From a checkpoint of a small mixture-of-experts model trained on Wikipedia.
Size: 12 layers, vocabulary 8192, 27.1M parameters.
Below are experts of layer 2 (counted from 0) of a mixture-of-experts language model. Rows are named router (the router's row for the expert), up (a neuron's input weights, with its number) and show model dimensions 0-159. Each number is 128 + 24 x the weight over its row's rms, rounded and kept within 0 to 255. Numbers have three digits each.
After each expert's rows: "comes after" lists some tokens at least twice as common just before its tokens as in all text. This comes from a sample of Wikipedia text that the model never trained on. Tokens count by the router's weight.

# expert 5
router:127143121127101135107116082142159098148129163102142130135147110142142166104163134119134129135103091126118125119090140129141144115135137160114133103162106087149109153140127085090110088132163181138125123120125145136146104143151129144139126126144139120155137147147136132146233151095148138171131118165152140109138157174118107110113089130121124167140111108111132131086155121117111119123158153147076094118107089122069097134127135117150173104156133073117119116113177129164147128100136123
up0:174125181106136126115142126071100127106134136134155097141119158127104045137113131122072124139136115124120144105140094112090117117095116124140162129121111136164128132081097137139149150157134133137129136146120104086126178142091107129166124131111122150130111099118145096153114096133108103087125108166146180134158154120122163117116136168094142092075121182125154136117151106102177120109112144107159131119136102101122139118135130091093068163154127144136132136149116120125122136151122135
comes after: " ", "1", "2", "3", "4", "5"

# expert 40
router:117132129150136106145106116108112124128127158111140111147147124147133163139105115159121130094145102089168103121158170157129132173119071113161106140115170134092084094121126100132139146109105125096082138145168156106146112168084127149109148142118127139151124124170113143120120143141136171095102092131134176109156155116152104138129165107184144120135133083150113142098125132182111134114084159148143120134111115126156137098155113121151114168098132121158168123089094146134076133134138153
up0:113146156144176122105147090148068140178112109126147155120132130127084169136129144113125126139139133106092207120113116110153164130095125079118083142099106117156115119126074122125180160161121123123112126144110120128120153104098118121116122111153134113137093099118172155093132133109111113130116175128123113136126129136102107102114159109125148109071158099126108146136114097090151150140140125154132148160136152121109150132134129159107145153128126144123064160090096139144103099151128090
comes after: " |", ";", "9", "0", "6", ","

# expert 10
router:109116118096159157120114075117171097151151118137102128119127125137113122092113110114136110166122128143112142131150142151133131162170138150180076113160113110111147140145127100144141102126149145053126132117107100145094128140133157137147106126127152115109181113156124139112095125158096147132142129136135130134084188152148160167142124143113115131122158085148119163110147164129105144140151154126095092132148141081158149091182145129098194087123154128126163152135138134127143136129148101
up0:144114136083106121136120108110095119111127121154122103142108156128153127116160131090141136137079155116166152124114097105112155115127117115118096130119143194153127109143086163097124149128109148142143131114160125177123170099155122137128145120129136098141143128081104120164120101100116151116055068158106141119091107131086107149102110173106111143116082111172134115145128150117138105173111112131133126131135119111138107151119127146121159138141144128201153124141115082140140117184143110
comes after: "s", "5", "6", "4", "7", "3"

# expert 33
router:139143098132172120121108140112089135131145152165135101124133105125172148146161158115096173099152143118105138116132123126141148141093115104128078135085113162115094127140098134163108154118087151160139109095137180150138137161126096153132121119093136130106136137100102120120190139109131126173125140156113152150102100150104072129101115132159059100108122144167083116161095110126136133151118095104111126112134139159092111143122113129145177151129134130158128116125096139107085130148168147
up0:142111112124126065137142136141112117127118130145185152134134130166097163118141123134150100140134090151113103157110106114103143077114158084134124143130136127137083109103166141106133132123125135102156144132150109161126099076146102108112135162139105153136163167121097110184176136129109125107141114098098107133130101136154151116083096181143115141121132127100135149136106145126116123091122144067085157186161196121116144126130133114136123133107083110123124139125130106099175127118104128
comes after: " the", " a", " of", " and", "-", " to"

# expert 30
router:109105126145099079085126097134145130172115145119129149155135082113139151143092117131169111158078097129124132135099151131175146152151127146115111098158183116113123124158125104105098117152114149142107127151138164161121107139144165145059146120112103151140150144183105144112144142097143180119115116115117134121136158112119100138137114146192122166126151097137140136125130140128109074151148118093133137122125134148109108149106142128155134145132154077127073162160137128145113108082135154
up0:109147081138133130137117129160119098168096119156159148109127085113127044127095116139130149105131143108123168119121148132110117112113180122108106154167071145177088145148098127127162143107118069074118131124102130129134132095120146151134128178099132090094161123115129150160134136128090134106137112146123148068118143133116140103111135134148119080089148126143114149125149098140176173108155149111146120116150108100133130114159115144137147114128128128115130131158118151085105109130156122
comes after: "1", "9", "0", "8", "7", "2"

# expert 45
router:079149167139127071112155145108116072088129147160131160099172165113132149137100141157137102082155125134114172167088157145139156100177113152151144108143145116121116148130135129129109151098137133112096152132138123112147148145113098120122102186093123118136162143149126130136118116115112125133128105108167163109127127138123104128132150089090135090157112145108115128098098157112141122117127128130097158191187116147132108112138113166152154111172128107141131173120135131139173117146101126
up0:158101101124135156167100078153119195125171091131128104133059117130134125144181140088129145170113163144111072126150115124108128145103149088103137124145092151130137117115157110134146091118083135131175105091149129128110145148153124143119114086187127152120149118127153149107143154099141132115124119149118087144100119109149147132119105131158124157152151088141152125156166133130129118121123132167126093136109160123139180119145134116156099120117152161153093109116118130112107118121121086
comes after: "\n", " non", "born", " co", " Al", "al"

# expert 37
router:108124096124137104103118132170123118095142121146090122146085147141121112142162127112124139147116119149124132120121137120134141127152122166112166122111139136113089161149149105131135159115181096143098142137129131111101095131165130119085118152171114100139114077135096159129105127162127122111121132131170101186137130130130137131128173106074128108163073143140163147101174131112117138087172156172137108144143161126142067085078085132097093110126108134107116085133128132154135135141146151
up0:142105141161125107083139120147131070150130087157136136123128123114144108124130090109116129151139116098088133140131124145149117104135182112146110146159092131099130119107151130102131186123152116114121094079179082155139131168107149102125147137113113112122141120141089104144140142093149106146161118133124126128135106170087151165132112138121135160111118165096084092098128132102159127133152136087159127160108123150113127124086113123115135134152121122159052126122134154109145057127103163
comes after: " ", "y", "o", "on", "ox", "ma"

# expert 1
router:155119149129133142099159136107135131167096120146123094129144116183104173113150123138124088112173115127132115089158078108105160131108101122088125140137108085124138136101148117108123094132104082143137137112107093106134166094167115103118131121120140144125136090106140101129115134140118103147131123180160109151183135126101140155152115149121162126120118161159112104125167146081164166116114116117163116143111127106120150155107103139121174123158110118098125106184095105128177184134133148
up0:097131094121155135147066144155089095150119141167114130132102064123115113124152147130137148144046144110132190147113155131103128153132168120140095119118153109131121122209120157115135130122133111149116084115099134145145106101119134184128120155148089133106139117146142148140148151184129101149111137147125120132132125143110115136171142138130119093148160140146092130143064135127125129099165153108128155138113127138122112129139171129110147127133115116137149108071138140165125111092131122
comes after: " ", " (", "–", " $", "/", " +"

# expert 41
router:175114102119180091154108179142143175061131113163141127115124154110161132111153127114077104100114122133096090129114149125135085104145121116154149143126101140129111101118162134164129139126143102181159123094197144137118103141127107091163124146159077135101137152133108159126086152169097129131138157140128155153175162131126153123123115145090145122107160128131127128120096123146144129103143154094155100135114107117167136125103163135132140129114141145145096092136128141146113130120143165
up0:125124176118126114128099090137116118131099122090109161130123122114128121121135147172161133153114095146155116149136110104170141092149137127111156154135134122185164069106114147100140108182130136102103158140095098157162128118137194127134123133111102136145147128138120079123106143087182152117132129126118097107127139158095107135113110189107124080122127146190145138129137153122127134117135137112123108112145123126119140084152138097102129115162120120113098134108102140108183150096104078
comes after: " |", " is", " as", " was", " with", " did"

# expert 3
router:088126109110134149136138142101165116122159152120106099069127146134099110142099119129094134138129164177114156175153120145144116110117096148151116185152104141099151145106131149106173149095155130154128130134097124135124110110137121180106159082147125130092119127143160111109089123139138129093140095155153114159177126144099089142142128131132109095131096096123120137123128152162072129105099154158125094125124129147127103162142119146100076115116120133076190096125131132145126149126162114
up0:127188181151124125095130114148126115152102107120138136154152114154108114097189156178123121115134097068102125169124130160136122109094142140143165131100169095136107101113141134133064153185126121108116099139126107135131159152118134107160100138126154126150146119127129101130109098131150131162138131088115096101131124133129105147142109149139115126135187184109116133101139131107113116168139146102150136175137117068119168129127141125172142124129080114144125138136119116150144125092133162
comes after: " |", " It", " it", " which", ")", " there"

# expert 27
router:145162160160149085095146186162101149139160085108131097121103140154121129103095115139115111122137153098123121163114147113104089139115106087130173075132144152084111125100110171149124114086136141135121133155133143105127158181125129136132125094115104156104131109153111140123094113157089101128114094115145129112121147154098151094078078095153111142151142151161093131103127131130087143135153098132136120111111090130138135106100165132126107122137153148127127090143130140124084153118180117
up0:121102103137093130151158119136141116143105116121142156103171137104128134119131108081124080106123089149097150167094111136138147089150129141153129112155131142121111151132121097146154126130145147132107110157126162124157117151075109115091155136113144124145095151137117105133110105106098174106137145123157110129126150109187093141106182156123092113124137110145136138118172133114175077123154138155129127134133150120122140185174157150141120127086188116108112150062114110179128131136106132
comes after: "\n", " |", ".", ":", ";", " also"

# expert 39
router:099146129102121180082136141104089129157127109148122141140095112085115159129154133113111145158119131136107163137146136092145151125122196131116093156119111105159108103133140149095113151167092148085136128136128098174142145143137171146146090141125157114107122133102144120117141122138125130099158125129078135119098140159116162148129139136132080095106116101099103127145125148121171088164123102129123104108146157131133151116129068083147174146111126131174107129138083160143137138154101087
up0:134087138114124083121163127111138083163113162078144133092121126084108051072077161136124140112082134095194150134136132111151126153177122124136169133151116125104110134131137114127133132149110129143130118129095129160136150129136100142129129106121162128118159177121064094124138162094148099130094123115139159099143097129121111119135123108116160128144146129161134162102115134157149141128131127105130116116185117135097171143112115134137150120150114140148107121173113139082115150132110147
comes after: ",", " was", " and", " is", " he", " to"

# expert 23
router:092094116086119177080134134114157084175102081129124123105112107117137148107110175113126106108155112120138128128158130105118105131119145099148089141108144116115095072108153139134140141142140120086111154091148137136135156116136155103135069081111123137120102148139095144126158138075159151101156157109114174143122130144152130112102141117135090105102121136079146145101178098133109138134111118129139109162161154124118153122125109147151164097111121168171123137181104133131132125147104138
up0:125127133115125088141168114157106176132139139125155145132108135109151092110100115126121125205090155151124132112101113172141154114122110148142136113165113125190159146132129108106142131138134120143155124121131130066136122102103130126108127169126158138140134118128141119076090118131124117123103089235135111113141078072125136142114134134183106126111136132119135145139113130122169099145163151129143176133141136149163094115133122119146140123142138118134076125155115128115092096130122115
comes after: " of", " in", ",", " to", " on", " for"

# expert 22
router:170099103115121117098112133146085098166139127147137104150109114149136098146098099104090130174125142158121065142164111081093147146112101105126102145131115116148159138109143098135118146114127179186151142148096164113095138173140106143103096106137069150127165132129122161111146138143154110110125127113107111112112151145123160103140097155135123126146088098150130168107111137116104151094157130143161139087088139133138109134103090144086125140126122148091135134139136127126099159102168108
up0:125116104160149114158150122150199158124082099126178168130106121117159071137128115103146091154130135111125134115091125146102134142121131121135122147163134081131129158130114097124124122155158145088080129181120129174160144132145128104138179089158122088123127135127127144145142103096119151126149137127157083079121085131138147093121135155172140158127127125107133177124134129106138078155115143103076126147118156149121126128143132128135135131111105115153141152116146084145132087145130083
comes after: ".", ",", "-", " of", ":", " that"

# expert 0
router:159112115117160118163121048142112112114113111122121138100143116131191120113140168121114120122113102128175124114125091140146147125089155130141104105144141148123106127131087141089120138144112156104102112117133118130144189134123122089126094111098166152103133125155075106120183125089142121134113114160115119098109113132147165118105099172148137111100182154150143157137117131108153115144117141084128135161146110120160159089142167134133176131142135114173098154167128132106124142156136100
up0:106139169097093153123153099066142124149116112148143151141148095094128133146108114111172130167115127157121155164134109093119137193121117113083146121128141098134152094117118095151098124169137159153156126098106135151124115128139151142132158139142113135140175125115159102146121111124107100152149162101118142161111173173087146114140142121093107165121144108075128158166168108127154099143101117091102147126129162100084157126109100104157139131122134118134096154117155132124128091126100136
comes after: " |", "|", ",", " the", ":", " in"

# expert 4
router:105144121127090131112160140129129098112138155112125094106165138134084148117096095133095125158102146085155117156130123153104105154160131064124168124146113132169132124118149105132152189125135143125113120131114111171124143131105107105108142100097119164139114140145113123127096091107169096131108135135151108119162136143114132090135163133128177140148095120135151145073147164136112129091163150161157113133140153117110184172093153158123082123115128156119162093094086101125132142118146115
up0:137112116096119192157119132140111116086115118158083173131125134101134144150181152139151154111112119141092105135140103145095135152136139119154104062160122178130121163151166112165131104115135109181133135116137186171096127127102139113117167096125145124128124144129114084124163156152107123153099130157102104148126145136112154109117119104093090120132129103129161116144123087137105088139128135087118151113125110111137097136121136100148135127100146124165099144147125169136121139183099157
comes after: ".", "s", "3", "4", " No", "6"

# expert 15
router:104113097149087100126131162130148176108191169129141115140125153106098130086142105125127123127100109141091145143124161124130133141129118134159127140092159134103170133180124152147088130098099122149115131167114149135126111122124100094104147121144076174151123113108163116127078145134174126144096104102150159164108111108113123095141088116112140130108082171138161138126077134127121141130108169113123084161152107116159106162157152126129064104152158118132134109130120113131135137126123124
up0:111090130133133121162083123148121114167125116121124130095086119148130150122129128155097106106150094068135109125129131087081160112164192117101144138131146118149126160130138140130094139152163129079087149124150121134159112105138151135108078118139141109101137099139124133123128116104112131142142107162158145106153202149125110167086138140137130118139135139089103088160135116182152118109144131117137115140081089153086169085131133111178124161111135123140150129133116141143110142114121092
comes after: "2", "0", "1", "5", "3", "–"

# expert 44
router:148154119091107140152089124121146135144155104152150154106081095100103089111134152146119089103107126146136102142128159132144155146151164135119156102116166116140157130081157079137075122147152103107085116130115097181147142124125157102150096117139119102115163128134134115090127135124145105138097112088124104086124097152171112138130169128140140145068155152120112123131169108102126125164123143154144162158116162135105172102142171148130143118135123137152120146119139155103101098167157137
up0:139096121121170125134143113134122111118121152119119146116149133120161103149151072135136130142133159114138143103103113110091096131104119111167119055166166161129151140144114154157133139132118141126214149116136151145134128133138098101112178138146149131130122168159098110121211126070119128166116129137152118105132107136129132138118111136131154147146127123118132162151111151140142051133100146129085117120133077104160099165123115105151116152116107127141128107150133142175130111138137105
comes after: "\n", ")", "0", "3", "5", "4"

# expert 42
router:190076145095127112167122078128107122116107106132131140159155114114123093110143128107131118144147123063170107118151095128137124141103105101124120134104125119141143152085112133169120112140135153113144111164107131121118148130119150088115129098132112140146122137132105112097158160125111113109111119095152147079083101160133133157136091162106137133123197096158103118100131157140112131156121115141092132116134148150107129100109146154082130112100117126180096170148145100087101093102098151
up0:105141121113082136161128143137144133156171120129128134142133133162140136138180115123157127104132066125139099133099163169126124142153142081184120119137142154108130113175167112168093127118168112096161143145131188151153077148133139149094155115129114097143139175132126133140146134112102163149143143102115125139139138086145111149154127109154110152173132096139131134134102133151124112153111147153110127136085116124137113114152131132136102148071157118155125135071126170145068132134136101
comes after: "\n", " |", ")", "==", " =", " =="

# expert 7
router:127108123129117154169113114108159112084116137135095172146143144167134127146101101072152128125108102142123150131157105127127144089140148126114163138136167105145108104156139119088142097130139119135099108110102144144099133096115133107109106144089135160141113110097154144158116152107130115113124156137158125156079109086127115095109120129112106117140143198115155117127145122135160144082100150116192146156166122105137148093099090121102091107162082112103125177160169110129155127150119138
up0:118101159174160115094137140116091120162125104121134120107097115071093125098140126150099089152137086091146172136122104147115101139112142152123120103092125133137126139103113126120108094117146124139185145109111132141143113162120172134156105072150106170109095148103098100102127133173108126148113129110149185107121142150148116123158102155160198127154138121129151135155108151094134106141117143162113088108145156154152139128127135129125141142145145113153155149163103149107106099133137176
comes after: "'", " ", "’", " O", " Che", " St"

# expert 18
router:079170158116141134093159133093162125125141086088122133133124107121129129133136115120115114116104162127137087112101160139112119147165154119131139105120125120187147111155107144112150197145124125102140092141135168123164146127163177123159094152127117146143178151115122151156129077156143117106143175146113159122168123173115163083116137133124176156152145145096126125170114143135137105157149164109111130134092154108145105128151103149133162095111120117139161115132084108119120133141118158
up0:113119151122146117162111107143116135166074106124113168160123127154093143083139143144149122141130089118147145166153116166112153116138121103185118175113154133158102140129137111130122099124139114118098146156120105133102162110132139162130136101119097095157145127132121127126106162109124134139067155111078098125141140137093116170126101153140150133145125122123133151133120099098114116140098122136119151132168132131117164053158126096094180117131109134150128150130119101095153119178184077
comes after: ",", " of", "s", " is", " List", " member"

# expert 12
router:119138149150097175084146154108151144138088106105121152128115109105093142134096120144108142138131097110161126112144150111124153131131140156133150133116129111143099082120125085136131121113160108138097162131137128104160162109138153123144157092159136113136078146132187118125106132154130085104124131107077115126158115102146110103154142091118151096107110089131159129074163184128136144132125119146119120098081140129117095169174135103132122104112142117101141172091096128144166140123088176
up0:142101125130117142153140112133114099102129146138138087137100080139123155098114138124139142116105174140129101186176109116144142115130141070166121121165137185118142112142167120138157135127121139105099123155132124153157163128073090148088118136118103126122163113104124117129124104131185125126085144142100119138120119074124116132115178157165143156144147122151122123100126105129129143140134177132169180131124133151150137138107081102150126118123156164106126106184095166093101124128148133
comes after: ".", " —", ":", "%", ")", "|---|"

# expert 24
router:175155101122117194118104142152073135138126095104106113173113110114123133143143111129161138151131108075131132114153081108107144137106120156110156098152180127161177122105109112135111102116134137149134103145089126159126158141104168142100116113164148106092108101132137139079149103141110141148158137110100129110083091138138174119178113089096108161134135152135144129121186126098102129123144112161150147118107148162147090141145140134127120140141121138166142128107144113121081135123129103
up0:146104121120144105128122161106186151160109083122151159090129061112114141139113100109107115093135187114164106150125170106159124123103177104140134174122165102119152105124148132142133139134162121098136132160113108134143118113109139082122112099146108169086133183174147126104146124099102091121091138087119141083121121184117160135134106148139137145114112140100107098107130158113143135126130152131093126152096143141112129141155105163107156113108118124161118129139106107102110133100108133
comes after: ",", " the", " of", " United", " in", "-"

# expert 8
router:092125155130101114104183130136162114141132137139136150139112154168116110093144115153140136120132145115099091117129114133141091144105119100121133138098156137111183140133140122143123114131112126121172143138094125138135112139161112082150145087114118103065117129162105148136145123120112181140166145124110149140157143151138125142141099132153169134108136086123142152148113172148118131149069173086090110169119077059079141139111145110139108173117130115117136125127122159148116136148075138
up0:121134141136131110120116098184122081146127114123061119098177134160135152115113100137133154099129145126126095094163113136136137122110129140118099142118101163130149138103135123113099136134132102149116124087134141163142194093102104136101134113121129135132126163111088091095132129129131118137122188158156093128126137159110093141134151157142111122128162125132076099123126161146113148171104090139116133102182129094140157128128143168131176095126115168129096193157126123108123132101109154
comes after: "1", "0", "2", "9", "8", "3"

# expert 29
router:142149123121103145133073117113092153151147114134112085161091110157150154147126161129159096120129093148133173071108094110083164130119123146138145144133108143109159131157104144148108102114084161125113091111103088148147182119085083154117102126127137083098131157090128148120133127136146172148150134077115139140120140151129153132097135119106135120149119120174117131137104148136084147122134088134142145150108090159108122101090104119113100173154132104135100123117127122095117106111117089
up0:155109149093097077142120123129116123113152087135149132135142110103143150121105129076119117122145110102186147105124114120143087133112129099148084127164131143120137131133119170140189132129136132085141127072103115116118149124135102103131153133112117128145099105169105125121096152123077134157134068094143123123094129144148150106145118172113136156142139157118061096105104113117097143091167162160114159183131128144121127141168135149137137130126092151113118138130154151110129070110126118
comes after: " the", "-", ":", " and", " of", " by"

# expert 28
router:144113111166129130166178107134141133096116095084137146138115119141109115127145096141121130154135154111090098166162083136105127135083129126103102106124131168118050129146143085162156138143138092127129125164164123148105106156079087117126145110126110122122119074145119119155114084102125092106122148114116128135134125088114118135186160100157160098106118123122155137102150089157121128120127135136143150095102101121125151128114122109152079110116147154145116118173135175104123092135132154
up0:079123112120116159136124144076170147114103114175129161109134111077126132136073120110173150120116146107110121141137111129146136147209095101119140121170139143176126104079130105162138115114130137119126163137147114144125139099128127190103133123132124128078153156098138116111113095169079103139137154104136146130171109137147113109113119136132127151177147089155112128128147124117160121109128151116139128111158175151154149137115151109157128112081139083131151145117133161111113147151152118
comes after: ".", " |", "\n", ")", ").", ".\""

# expert 25
router:124159151111097170122129118079086154142106140139119136156171088138167140153134142140155134161122153134131146135098071116133125111099106129112106111137143152115114131151100140100134123155113171131144072135137140129130159135127186143145150082112118146153120112138145118111128121153105138104135116176100117088091131115101173152095135162158082147117123141159088113136130148109130064190125094080138152126133134112143123164150141118146157141113096093143117120111139100155105087131126125
up0:148106118123106081144095102154145105124143108109100106141120164153125103136150166084128105166157137167129123110172089104118143148133150136120109152144111124097122121158172115134121100180166153140115138102124146104097110146154109103123122127163175151140121143121114110105178166126135126127125109169131121149130154140157104149140121067133111124124132180070082135157148102109125128114139182121121122120103107144150109103092107111122101109113119113163077142143167083108106113159140142
comes after: " was", " the", " and", " to", " a", " also"

# expert 31
router:146144128170145116092172161160103149121121140143114114096114161168129130145170140156124141105143076148132130162103152127143079135104125148129182073099120131142162136083112148159156130104176139156118140092104135121120118156125104137114157157132101111135145132144118149136121160111132126160120140100167149152151115158153116126156114121151157183129158161157115135098133120120191097156143101122077128127103128153115118121111121126163116118166159125095146104161091162129093153136137134
up0:131112164140157170138121126119149091157128123090194172101180111117113137128101106107118136135163146079140157109151089128107160130122123132133110202126186115146123142177101102118127172152114134095150113112132173130129120128154137106174142107122140171077117120120125131110089068135131161135134160131138113126119154122144116127134143142163135110137107139100160162121101153123128126141109170135135126112133172107125115109144130122144145157124125136128148170103100089112084108124168139
comes after: "\n", " \"", " (", "-", "°", "″"

# expert 20
router:134106130132173087108115102126154118116104160120141143086156131096125133088126122119102156139118125088198168112123128086145100114127128143097148135138132077098122139142090126087122111162147113140134114068094099109113117107153152086137136109120164110157119141153120113118112146083180101165154114130133123077131093118102141131166107131114135137135141158090093118164138136104153133096140109135134151142153114121145133096169119138093173114148102101121103112135139138138169135079095127
up0:118143144135137109159135096171122141128113115127159118135129141108117157115102070119123079136053138135112132153094111167125138097126095128142138099133115153094103116113171127116164122125114122149144084154143129177134121172109127162112099185114125133153125157146069150112124100136109166117136147111106117095107082122158150122165119157120149141124111078140123133145106136172131120108122130151131142153135140110144130138115134108123131116085129105137120093109206123127165117185100111
comes after: " ", "\n", " (", " Location", " Country", " Coordinates"

# expert 11
router:123128140129132158102126130100086089124085129147109160128131069169156144131127099149131130131148139119098112160173112133155140111106096099129117113164096146166155141112158123144137125109102164145161075100173121158132114143109145150115143112140128134130111077150124154122177112093097148172111157139112119114119123137148131150134146141126112134102137107134148089108095088175165150140180157138157145146116176161118114159113128156142183158105151133132150117110116113103142171155158117
up0:167110122147130128150145149176128105151104125111176139142111110151106097107150116128129143199129131107151164109140104129117140146162103174141175179147147126119119168086105123107159149099117104095134154114101137124188161144146117111113097136139140095124148143096074113122098122097139165167141120121154113155105140128162097123147164175140151155160129146150172155159138173104107096129133148098128154154132128150123137109140117107149141151150143121110131109116110094119124164125109092
comes after: " the", " a", " his", "-", " The", " first"